{"num_hidden_layers": 17, "hidden_size": 256, "n_experts": 48, "experts_per_token": 2, "d_expert": 112, "d_shared_expert": 0, "hidden_act": "swiglu", "moe_layers": [0, 2, 4, 6, 8, 10, 12, 14, 16], "router_score": "softmax", "normalize_top_k": true, "routed_scale": 1.41, "balance_loss": 0.000342, "balance_bias": true, "router_z_loss": 0.0001, "init_std_router": 0.0156, "lr_router": 0.0016, "vocab_size": 14682, "norm": "rmsnorm", "norm_eps": 1e-06, "tie_word_embeddings": false, "optimizer": "adamw", "learning_rate": 0.00147, "beta1": 0.9, "beta2": 0.98, "max_grad_norm": 0.5, "batch_tokens": 65536, "max_seq_len": 1024, "train_tokens": 512500000, "max_steps": 7821, "dataset": "wikipedia_en"}
Below are experts of layer 10 (counted from 0) of a mixture-of-experts language model. Rows are named gate (a neuron's input weights, with its number), up (a neuron's input weights, with its number) and show model dimensions 128-159. Each number is 128 + 24 x the weight over its row's rms, rounded and kept within 0 to 255. Numbers have three digits each.
Before each expert's rows: "comes after" lists some tokens at least twice as common just before its tokens as in all text. This comes from a sample of Wikipedia text that the model never trained on. Tokens count by the router's weight.

# expert 34
comes after: " ", "201", "200", " (", "199", "202"
gate0:103108085104119119134143152166132139149151091138126106119101131129130135176149103151143187101133
up0:122123152132111124133130163157148118156114133157102126129109134154101151153164088160170163096132
gate1:132119173097132144070119149112103160113132119130109132114139068108176104124104164106118175116144
up1:133114145114112101155154146073145165116153126151161120125154155148134118147144117136136149120116
gate2:130100110136139122121147105105128142128133090161120135147082152121091142165148169118139153170127
up2:129158118091135131136132131107082075149135151113154092115191113134177146116152143128118127105121
gate3:112135146127103134156187144145153160160153142113128098136154186118166131151114139153152128157149
up3:111117124097120131142172092138144105123142107106158110112130151126118129142136155177147153127125
gate4:121133139193147126110142125137146168194145137137167154151114147148128123101065108107117102164120
up4:113118077124140161126098157145120119098102132160063166131131102136113141138150156099154134111089
gate5:111098103134123089158142118126100124111131160107111095101132094132130138166161119154127113118109
up5:143108115160127120142127137140118113138109167136111095125085138164150175118159121106118108178128
gate6:077128139156128142170141112156146106117179079151159125102163140137110092148105120107177094151090
up6:138139090109140120092137084134113145092107146136124086178138107119114146129131110160128158133164
gate7:131142101117087130126106122110130113134123113141119104110106140100143147153134088129145097122143
up7:146145081161179098133101092151089137117116143152102080145163162103127151105163129128155137127104
gate8:086127137148124115179128101148131144128149145134125096088160131120088146198142120119144165139175
up8:154089112110161152133106146119120129100106106116118145164083143143104127101126105144108110118071
gate9:183133153119124162112119114128121140154129160122153113138138126138145122098140139114094114145168
up9:143101129109113083143098164108138142126093159180096121109117135122109101122154133125131155143127
gate10:120139072123137126132168130148113118146159101148120129123130149099094131138169154142146115131096
up10:129127120107099121105161118141129134136131098124120099124122132128078143110149147136149113115113
gate11:144094093109135132172137155151136131139145090143145116172110145107173121164116117171130133123122
up11:124059146165121088130114131129121121099137153140147144161131107114144099117156136119163144138127
gate12:106104091108126147181137130163146113129133127125138104147126152102134099141095109095099142082135
up12:160147110124118101104131127103105161122122118113115082118123107144137178104156147114146127152112
gate13:142079143147125122134142153106130131136115146136169076121117121126101113078159124129133118151135
up13:115122072140096128131149125161151137119149161119185110127128122141129101119131117125148109089108
gate14:158088137100134126129088166083121132155127103123167127177141093113100095138124063131134174091114
up14:107109103124169129129125121144098142139147140116116123089093160143142169093176166106135112138145
gate15:076121143159099089133110146091137142154129124126121131078161170126127145157192158082168085089141
up15:136124114110112077155129162123132169157131087133136111144118128124105186148135110113126124130073
gate16:156125095110085127174128164178139113113140114146174112098143103118083122116126154149123134130123
up16:077128126107100147119194130133126138100134088120127151136119122121169124123122137139120098107141
gate17:105110139162131141108160130172113047132141074129110153125136144094164092128146141115122122184108
up17:134144093134168116141130083119115136140120139149114152155097139137076150085197159118178105187116
gate18:108138121145121124194121132126140141092113151124105113113122123114099157121113130139152135104130
up18:103093134110080101156150149065122147109119145147105121118100123093090121125146107123099195085084
gate19:152120139108107111143145156139125148119117138121081150160084087141095123095177104127113164134096
up19:126138141103114150117098104169142157118128139144116156142128103122087159177114138140136107065123
gate20:103118116136107109126108135151113161127115118144160124101125137131121106166106099106103140158103
up20:125115120173110106127161159140148125068112158125125138116119135115126119139168104099184132138124
gate21:145116142125158131110136149136124122128131148148079140130080092131087163108183148145125127093091
up21:096103086158119121121119139095097156096107133157086103098112133117126114092125140120124109114135
gate22:132117161132087110171126123133143143106126155125163120122113098118162143156175098114136143124134
up22:174099143097167124139149111121147118101114131123101116097121103116163144094094110154133143065122
gate23:102137091117143139096131153111120129153158136124138124093158160121128087132114112135120135176139
up23:100124102125104142135128155159141104139122160099131108136144140146110112158102111132112195117139
gate24:156141153130086119119124054082137127127132116145130095136118128097117142133128137113135114105135
up24:103130099115139131178157169179127142097127093076112128144129154144141132154105117106164113158102
gate25:094106132166106130117118130117132073119140098123078126121052093133146098098138115120135134146135
up25:128159103128120132137133146126146086134138094091095145131090132141130069160121130140103117114130
gate26:137144156114094137147120114135139125119126142109141102112146120137122136144157126141110144087109
up26:150101114154147098102140132141104118150126118130108154110137146137138092184122157109134131127169
gate27:108101148121187130139127157097084103130147073139121183125144153123115101145134103128080159095111
up27:119126127192147148134129170102132086105102111100157130132143125145113091127109145094129134113130
gate28:150124147105126137147152155125133130148125143092144134122123140144123111125109155119120168159167
up28:151091131136090112118127140114117141122111121119134118177104149146105142094131117117136121116150
gate29:125147128100117135119113135130112118180140110113133187142125145134138099142121132135059166105135
up29:082148130100148110146102142128120142148116155161142144104098103105117131105132085136133149136133
gate30:160100142154123111173151132126122148139118092118156076139179155121146158136133105133136154132141
up30:177129152148110131113086143110120141111136112149143078114124128125120175158117084070097155119125
gate31:108097124128126141123132152087152109090137084118097171151148060137091147139140170107168138143136
up31:113126143126077133123074145092101082138105084118153143135092135110142160114119131133133113156124
gate32:129132164151130154119093116132122123118134088139129168088098102133135105136111121091120095080123
up32:133099096101181118159128108139107095174126069144102133129115126100136128088145120178138137115117
gate33:114128140116082125158107176137143104145148167161107114122129129144073108126138178086125165096128
up33:153146140074126100124135073114113140102150144151104133142159135128161092098091139147112158143142
gate34:120144101117143144122119138150154106129130161130141095128160141119106158202098114132156127122104
up34:152146157112139151134128140132160146136108123104136117133130184103144120159089117102144171135170
gate35:166112149148119117110110179133143153137129128194086142127106172131162173192148154138123163110120
up35:076132145148121091136144131119141130131128185132108129100108138084101143141124170108107141161119
gate36:080082144137144136135121132095112106113122120126111111141126115123134141077111159090106108156134
up36:123176091161091131120081112103136130140132104111117117105103140149154128137128170129161135137134
gate37:113096133122117109105105145152102122082119122114163142136135092127106133181117142170125145122142
up37:165120186132110094094095147128121154109130152118143125137097092144140154145127141144106116079102
gate38:093144091128134161153134148159123103118158118133124125125136122141095156124137141138110157116096
up38:124100087112135073111158124156128148073145137054111102100145097095138121210128153113137121143108
gate39:103141141144137101186171136141158117136143127131139136111123088114129165142092104095081159142165
up39:157063125120142124119148082121101128101137128146129103134124147142101128118137154133114097148123
gate40:138140120143113124158132108135134120079121160130105125082127108102150154131132177117123102144123
up40:129149163181124159096139086124161104085129146127100114106149104123151154130139154099136130144168
gate41:129095163170129153118120129095145077132117134104142148126112102116082127123108150082115129123134
up41:133134102091098092152120148165109143141130169106144116132190143100133151143162106138110147122110
gate42:140097163106135129138089160098117115120142120131130130077117100137161081099100080143093148137097
up42:153074111167120117105148132199111153134153090163108122102166169144099154162099166123163096133150
gate43:091177144150162124093134128141139148124141144143105131118102128108103165137126101119148085172096
up43:135079140124084117138151134111162118139161124153119112108137131120137129123083133145093125119155
gate44:145077141124153112127113157095120146122143111140148124173118124158159137124202143114145158151124
up44:175115126115165096144139126102132143112114110147096094122136108108108137143138130152110142107100
gate45:107103088147102088148131107081141143101134172119103154127082155125113140111148087118120113133098
up45:114167136149133164111122102127111113108120140110157140094142144115150090081104103096138103162127
gate46:119097155147125139119094140161098165079156117130129119128129107122120146115128095141129113115131
up46:094124106130171088126094170131114119110131141127102095128166113109121179154173149127173104113122
gate47:110107103136120171104131142164130085126142093133119125117121123101138108110113156104089142110115
up47:116100110142135118125137170107130105107125080118113135128143164124200091138137159131139197131139
gate48:079100102141114167115120083139117105098143104120087128142099125107123118135101108123113120137131
up48:100146142141151113145142120108121147158160147166103166166132138164107156101141175129137114157161
gate49:175125130114120114138149115122117137103122175141094111119158124146141149183168100082102112164130
up49:120141143157148147117153088104161121110132111132115120143122136133116163135128160149102136179120
gate50:127106130122085104113141094158119129098126130128137115128137096124153126124065104119139135120117
up50:108083132134138111138162145105132125139132105171146120130140160117088150108160160132134111112165
gate51:121141132101128129104114158090077111116142122131150136138107086153069151134170127111102133117163
up51:109100134157163148167130145141120108127131150137103135117120135121146091128094125158107134110113
gate52:128105137108141120163130152115139135117139134151098107071106134121110152109123109153120139180138
up52:132135083085157126133121132138080130122127106122095121133096142120153169154129133143134121164103
gate53:103153098164125123111120103085117110093142142165131142119121121138132128159128160145172097166107
up53:124129159124109133143128138130164114146120122107156142155144150136104082108117130159138139102123
gate54:166186134111132172163127161109154130173118105139109139153118079120140168157132102124155139135122
up54:138148163142148152150091171158124157131130177142126147118147121133144132123131097124135129116140
gate55:138118130158129151088118156110125154163126148157130115150087153103118141119157143097124129141120
up55:069128095128155171115176107104133094128151133107131079131172140146120140138111107144118110142127
gate56:141112131092158129140084060127131102115139119095131111146096101104135158146173129109071123096109
up56:150089097102125090167160142156125176126120118122098151123138142153124088147084135162148112098100
gate57:135143120111104115154112134175134093132135123121133121096152111143112149147130127118097138130114
up57:082173101155146130120074103158132124162119104173085138138122172124142122143134198114107144139122
gate58:136174114097140126091112141137106108140140106135151157129092102062120121091119135133074110080157
up58:097163111131121139140148112170152136089137135109122151123091122089147117096090130140108114134154
gate59:152172118142082143120164086121149152152146114141137118131148133173149153106123111122147100162141
up59:143142162174102168112135137104134155154133132149093165108120106138099087110121113164116108132129
gate60:113118150114124130141105087111134121148142113110138123111108123139150132129155132131110138134162
up60:102132164149147138151124125134149091163135089125167163158144159151155112116124153127119116110158
gate61:155157135134134128116139133122127162162155107157158106126138120130161149120129128134142106155128
up61:061113166137137117129114105112156119075131133109105163126114107078099133138100135094136133132140
gate62:143154130127115116083126160145140124122137151148125179140080166103117130151162071117116128148125
up62:122097138169092104143119122093123183090112149146129113083114090140119136133122088116134114101153
gate63:118118103110136130121167088140117146119174129144155151145153170133132085146114149108126144119153
up63:149129110144155101119125100119105125124116100160137125149103174122137102120170109095122121122089
gate64:157077108125151145076123125119105121119148132149119118107124115128100107081111100107129141139142
up64:078146136122111142131160064124131121119132114080156145151123160130133131134140168127130110124128
gate65:106164132119133100109135113140124120141162160126109129143143115107085114135095161168104123120111
up65:150117106114112150126110119097125128121144133084168131140153125096120104120076123119159127126171
gate66:105089121149162111094134103061109096137130129120108130122113150149156108102170141112153125132144
up66:122119165141096133153142160127126163112131139169148154126104125126116107122138098120112181117128
gate67:125127142135124149144106093086149114140129143111123151143086138115125166118113145129148083114136
up67:085130148121154151109116098103117107129125137121109147092102116118133143116105165101145090101114
gate68:120138157140135098116073122102107112120138157125095113109114096137148113080143167115144115119130
up68:142136166152128137127136120157123132088141140137087163125124094154109118127138114104111128113118
gate69:127130174136092149112123124139158123120152106155106108106144109087132099128100147142158110163136
up69:065106092093129078113133104118130125133131178085085099090137140108155109162153127135160106159072
gate70:068145122124131173117131142095129096070152110138095084126119115155101130138141089124136138168149
up70:141155145135149106108124115137124130094116169132165147168120114113110137096127146120125102154161
gate71:152085127116098144119153105074136116128136098120096113120088138075136151104168151109124134144154
up71:088098144126088124103118102092153151085137165098127132137120121094118136144185103095155145137166
gate72:109127127108126135126172117122148068117129190141123151158134113104122116144130141139133133143102
up72:107129134133109090141096170097125113099114133125134061132120081145148177113159126085161143102138
gate73:081121151087118104142086080105132129134149145121146128140085127114099152115154102138142151173134
up73:162135118131134119138127179104134112156122184163122128099084102103164068106097116151131115145082
gate74:137145142089112124103109146101095138137144131131105176136113105099139073182120139131081161112093
up74:156119142140137162079136144077162071135130112116178159138131122109111104149158134115143109114163
gate75:153137149135098114144137151136145146120137131131119082106161080116111122173126125148176135153121
up75:101132156132115163115126159182140106148142123131127151105140100135124092122095116116146110129113
gate76:108170130142110130121119079120103146167134082118099164153145160141135132142097099099110145124133
up76:126099110100153112147182133174155087075110138149130110114124104125116117146148103082156130124099
gate77:159148131171134118153138140121155161170135097152152118111103108148117140139131148129177121114144
up77:128127131154119124140158113151136136134135059134159111119170143137156179182147117133129135118161
gate78:085113192147116154112135145074123107137133122162143180128120143101093127173128146114104115125142
up78:128068147123106117144118156155122138147152132123129138112138158149182092133131124136142144144124
gate79:137134125112117130133145108161132144123153111127133100092169115114121102149087079094121155137144
up79:125132104110157135093076153098115129082097124129099150182081101106121142126146155149142089125116
gate80:087145138134093135120169126139137110118128150093111106099189138129141124144118139102119119137141
up80:119091109140135133131122169132133129114133178130125112105121103121090145175119115114127172153118
gate81:094114083106127110142162110079127136080141126123113132138100117076133124154177125108122100142130
up81:191127153111152075103131131131105109147122128136136133104172121123125126091125115132119152093129
gate82:118108125133127150144164151131138141090137160120149174147097102098125157115126110121145140153114
up82:130132129105133181155101138126107166157140138148116120166062104197091181137106081161137114148101
gate83:084171088129160165088110148136129126087133096107145096107088134102089112115131082138158138155133
up83:117145150125165090160138079169133089157106132130149096104128133115109127124119134141132135187129
gate84:155129145105119101165152104128145104120117095093127128157108114135103150150123122127115158098134
up84:175087170133120126189160127159144147099113147116128148134105108134108131153131068128129169107115
gate85:112133098105131143140160144145132088160147154131177054153125143150086166177151116098124129128096
up85:109116127106114155127177112140169145160149107111163099124160148101102136143097148159114142111084
gate86:109094137140141196085141097100122134144142096109130157146100135154147107120115114154127128168115
up86:098139126104129108169107175136137103126097144140158087136178126125106125137157124120101186112163
gate87:134145120148138113103070094142094113138133147150127125177133167115121153107154097159084122089133
up87:185131147124105151097086096133118088141136151121103171117129119097159114097140096108129099125134
gate88:114110098131140123102090166138122157124117152152112104138132137136135136129142162102112115161156
up88:119117143133081108155184113127126140107141139088121133117129133125146085172096130117105129148128
gate89:121133135127093139125124097156135113096137198138133144104182163135134109166155113110116166099116
up89:176113098161149088122117152134096102154106173107151098132111123107108136077149121167126141130109
gate90:173072124111113135125118143137133108150106127154126102122130128130124138095154105079150149079122
up90:093136106153199156117118113128095140133133096146080147147119131125152158114130169129137093166112
gate91:131102133141107120115128169122125113136144132149147137118130122101156121094139129143144155125130
up91:110131120106143119145111106161113108160149118154141174102133142153092097124090130135121140103115
gate92:196141133156123094089133117085126153156137121098172169139122131087149134082158149107147149112152
up92:123108109112157136141098175084090087133124083158120089130096118149110113075122142134113089138123
gate93:110102125140119157130111143114126096159117114095149156146144166141161091095154140107134127128129
up93:088110136149128137125126112154095099113124116154114154117132150132104176163162134100171124132171
gate94:127145140127092101138112129123136155101162153145156105114191127154098085177118108152155145130068
up94:103129156123088167134113103125113142122141141136160130112191154155134115127132122107127159161087
gate95:166089124132127102116128143110147137122112117124095143112131103127116146165105128164132109163130
up95:162096127112116141108112133073124112137151075125130163120106115166136093095111137108122131118123
gate96:124097123126147158141135159126124117149158111111195155148142121116163098114122156128172142158134
up96:064131110127110151138142150119102194170129123117129107142143153136089138089115130157113187147142
gate97:163146139109098105122135108065135114097124146127142113146136118095145128129169107109120125116117
up97:113157171142139153095128113111105142149125111166131146121128127094139145082155157130112131095159
gate98:090063111104117187132142125135134108143133126099149134143105123138136128153123090150080150123135
up98:094107111105092151108111121133143097106122114122090121087126112113109154174117115154128133134116
gate99:158125145097113148134141113118106147073121089104154109089138116129121121116151103103149141150114
up99:140151135127080145135102150127151153155124119137126129104151129161142155173114089141125130079131
gate100:133139172168135118094092120130136099131119130129145130148125082116130138192149117136134118100105
up100:100095099095152133128146125079119149130138103120119158122150100125095126088116156100139131141102
gate101:152121164144120113126183143116150178168128167172090131096117142090123114128165148139138147172126
up101:150159136104115153156124092108140138190136122102191139150140123165116143135106109177136096120147
gate102:083107159134094116138116129099135141107138133108171096099108118118115101088119102136152129155098
up102:169173125124150156158117152109106139160107121156109138136131139134133157123133149142074120125160
gate103:160078120084164107132112170151107142119139110130141098123107101069133159151124145181126189138129
up103:140131150103125149105142134118134121138159148108141126126136127092139143164111090178158158126103
gate104:160107123112150107100133119116107097116127094136117113096141124122095081113149147160124126142129
up104:113131109129162118093137172150146124116116114120128140124149131105120119123141106169135090171134
gate105:086111116107156151138116155139120118120124142137155127078126097110105103134094084190146191129102
up105:119085151118155153148133182125131131168125153117147154084119105169125135103093088178158179137129
gate106:170137144157108126122089136135112118162154092130100142120119120142143170102146144168135085114133
up106:118139158147120143112131168148138152141138103128134135117138119134158154108141170157122137168124
gate107:116124107146093128104108166123149145097137138137129107128119074131090122184107165117133100150105
up107:149143148139127104132109175097100068112114130168132134105083118117166159089144131125154096131121
gate108:124182169104104154102155101146125102158143119115129137118158145135128082129095141145097137144139
up108:143112088127109116134079147124112108118148102112191103151105125124131098152137136126144098095160
gate109:131139117121112148112104127105117111143165115094147124127129133152168125127130122111146105136152
up109:131109158118056149138120139096113138143132131112145137135115105089108135146167112142113133138145
gate110:145137126097182125134099143133098179130141098139130111108112137138150130134121101171095072089118
up110:128169116160136118155105165106134126125102118151144074142077152132129127090120177152140131109135
gate111:126122157105115140150097117142140128148131146115151118128165123109166122113131103163130110096092
up111:136105134117121103120120110122112121060128115131112141085112130128138126173135127073123105136133